Weights of a small mixture-of-experts language model, trained from scratch on English Wikipedia: 12 layers, 4488 steps.
Below are experts of layer 8 (counted from 0) of a mixture-of-experts language model. Rows are named router (the router's row for the expert) and show model dimensions 0-191. Each number is 500 + 25 x the weight over its row's rms, rounded and kept within 0 to 999. Numbers have three digits each.
Before each expert's rows: a language model's description of what the expert responds to. This comes from a sample of Wikipedia text that the model never trained on.

# expert 17
Description: First word of a sentence or paragraph after a period or line break, mostly The, On, After, Al-, In.
router:501515501510494524533497485516494531498473450536507515505506522524463505517486511489501509536475496521490470487489452470503513487506518490523541512478538523523529552510529481475530478476530472511514485498469507521490517498473487466484474500504558505471493485484509509508477531521495491468529542485512528496468460530500501524484519476471530528492499481470509474452519461504483533479456548583514463530577473468531458477485536478483479474505461465490489510498505517479487549522452474509511486479507488547474466475493477503495566488495479490507521491525512490535474499508476489496

# expert 31
Description: Pipe separators and column headers in tables of election results and sports records, such as Votes, Candidate, Result, %, Goals.
router:529531471491496532538491455483478531457495468529510482507502522532526565508475546483492529515483501474506483490521491460468528486501531504516527453473543477518506513502520505491521508498505484503483446484470496509480508515471480478504482486456530479487508512442511496503476528496509474477517507519493532502494513541478513483480522485467523494474489532479524478470511472488490498447477509518512485527501473502517495532477504485486500453503514528519440504505440492490499538518482508535533513550545510559480459481513461504493549509460529497535520521520495500558516462534461478502

# expert 37
Description: Inner word-pieces after a first letter or syllable, often in mixed text, such as igital, oub, angu, ourn, ug.
router:485543516468512487501498488518508520490482476538540446504503522517515519534472538520513490450455529502478484453493492444455511497530520497541528479511538491491495498533511488493547544466503460533520475524476480525487489506500454516516488488502478537446531511478515481508480507520519464497544477463509526534496487499500501516508464495475509482530497499491522502457529497473492486478499538505519508546494525483507535534493508513492512485499463494455517432510488488520459494527474456493546497498483549496499475464530487532496505486475517505543565506508498546500478498512476461502

# expert 8
Description: Word pieces in infobox field names and stat labels before colons or table bars, such as Length, Turnout, elevation, Total.
router:507529456460469520532506539511500521491490469492557461513500499515507526481450535488488521470519539461483492478508479474443491519494529449520517498516506488528474514501515505493497539456486450467500474495451485500503520489480485518527509518533508520490489488491501487464472514491550464502530525508521531537493546495484497506529503512514525482497460548482519512502472491492497506466491543507493485524524461455524476551482497472523523449536497516490492448490501482541494512523497494491535487525459521526477482447507499478440518471493491539549516494504524511530482492512535512474

# expert 0
Description: Opening pieces of lowercase words split into several tokens, such as ph, pat, pl, tem in temporal, plus table pipes.
router:503549468497492513505504486527500508480499478512521474491496497530538544484483521535518534469489504486483486491487478463471498537461545516515494464497526468518504529498500459467501539498516471498517455474472492563533510508498494514509502486494502522461477508488472493492475496520490495475524529513503542455514466531506517486470504506504538529487494466489535483446508504496465511424451571515518453534498480513529446525489478506520514444537501464474522485498486512499485496540480520517482475538493510499504484473541443515478519505515475497548525492526517500522500459526498492473

# expert 18
Description: Opening quote marks before song titles in track lists, and prefix-like word starts such as sub, non, e(pithelium), U(dinese).
router:526536483510534506495519465516510529508489478547520495491485518548488530519463514487457496478456484471494484491534496492478499453516545490519527485490510459522525546476519480476533508535516473511522487460437502499520493512485497524492499522505510516451482492486498506473490532515533498467530512508484480476447472527506467489477511462509497539480471467471502511447525532490464510497457522521517456551525474487534524517487517476488494473545463516490492499481479524501479525539458443534505513470502530517497500470505466517468519511503495510497531525498528506556487500549508457481

# expert 58
Description: Pipes, colons, commas and small words (of, by, and, de) in tables and infobox credits, right before a name follows.
router:499541482497467513508507469516483542521474511557525501503493509527489565509445506490490509506466478499465518493539467486500490466514488450512500521492530505534526515525473497473500489494513450467517464513459512513515531508478492454488510493528513529471479496507518522486478510498507438459518534453490548534499475514493460541511514517494502505474475487480508478460536475493444497480473552534526479523526450499518488550486505490480507487516454489487472492489488522507480532528489484527547501523528539517490477484494490503458557499513492488542497480490488508536456474522476497506

# expert 38
Description: Opening stems of long Latinate words, such as reg, sc, organ, histor, administ, liter, before endings like ation, ical.
router:484492460485496511538526532549501547478512489499514443505488518487532540519523505509505513480488549510480528486499466470467483514466560504488526465528526460479506501501510511464514506476546453506498466464456489528500528512472478501519514491499543511456484510492495467458516511506516502472518517497539515507478518505492522532467468502493509459522508533491521460467490470497463529499459544520510468532506499491551505511493489502492515452509455528485533465486494541517476496539480475526522466506468555527485473451487448535503480498490492502529524512521514506510476463498481489486

# expert 50
Description: Size, color and direction words and plain nouns in physical descriptions of buildings and land, such as small, north, red, front.
router:500539458518493505540505484521492518493476464547516489501486525522497515504447509483495547508490509454523481440511485483483500511512500483509518492477540498519520479514508503469522522476505456530526483463459480500448514534480479461486507516483512575455512510484489520465499523491507462488522525484508546501481480536466490480506481478468533475491499528469509480445493481511480505456476565511526462518530500512532508528517515520510557459513461513480497480518506497506502522532478503488511478493464533565514483477499505515475512506503500503558524481486514506554475487500495468530

# expert 53
Description: Pipes and blank cells in election and sports tables, and word pieces like em, qu, dem, in names such as Jeremy, Artem.
router:528572511523477513517506488527503489487522496484543499524513530532528547529480481485481549493487501493503508461521465520479501473489516496522482453522514472507454562549455477474525501488501515497506468522466507537505486504507496481523494500506534498465490502487536474500495475465512454466540559475497552492493510535473502529504493493489524483494495540471503503473506479466505520468476543496497477532502494494555465519482474499482511471464486521477528458489472495491498532567501475505532470529510544537490493468487454520505496504466495510486514501516522448517487502522482461484

# expert 55
Description: Is, was and which, plus the participles after them in encyclopedic descriptions of places and things, such as located, based, founded.
router:481547479503505506524514458533480515495455449496537505509465526492501524514453489497510553514480536487506503443517481479480512514486499449510501491529544488526530533530505480475506507462517485490480466488475521537499530456497520515490493500501531567473509499477522491464473524512526471492543525490506561508500472535492504475517518466503532509503487521477523443451486459503490523504478548536529495505516477451507508520490499503478491478508468485442465499473528510490487516512455480520506512509489509560486504465487508519469547499518518491558541478510506511508494499490492490519

# expert 59
Description: First pieces of capitalized words in titles and organization names, like Comm-, Cor-, Un-, Mon-, and the piece it in citizen.
router:532486489482492524505520484506488531484484480501534485492508511552490537489489477502494492451415497510533494493503459454470517501499514474512561512500543489528489522551491463483505474500530478514510489482474507510529530489461466502464502529496526489468508513482489502504504539508520490478525499530481522504471459517500513522487506471510544499510493492461497489470519464469496531482438540494534451520505458490515481514461492474519518489520464469491447499466479509530476522546482530520521472537516555560482474483482485474485510486517470512523526514534478485501504480542484502532

# expert 20
Description: Country codes, position abbreviations and numbers in sports roster and results tables, such as MF, DF, FW, BRA, SRB, and bars.
router:527531470479506486522508486522543467460485482568514496485482520518522497511457460495498496501505513493499546492507448487488484482500529464515530472504514507521529513532476512490545516492526481499514485503458509517469506496496496489494507508481530535471514532476542463494481561469525454473546536491508504530473500519463522510515523486481492493486492505469513507475536504435505522468475541496484482519484483473538520575498465465458518510530458490449518532472498512492483513542464515513507504484524519520471478468511465522474523480456531500484522510492504489530477516519473544510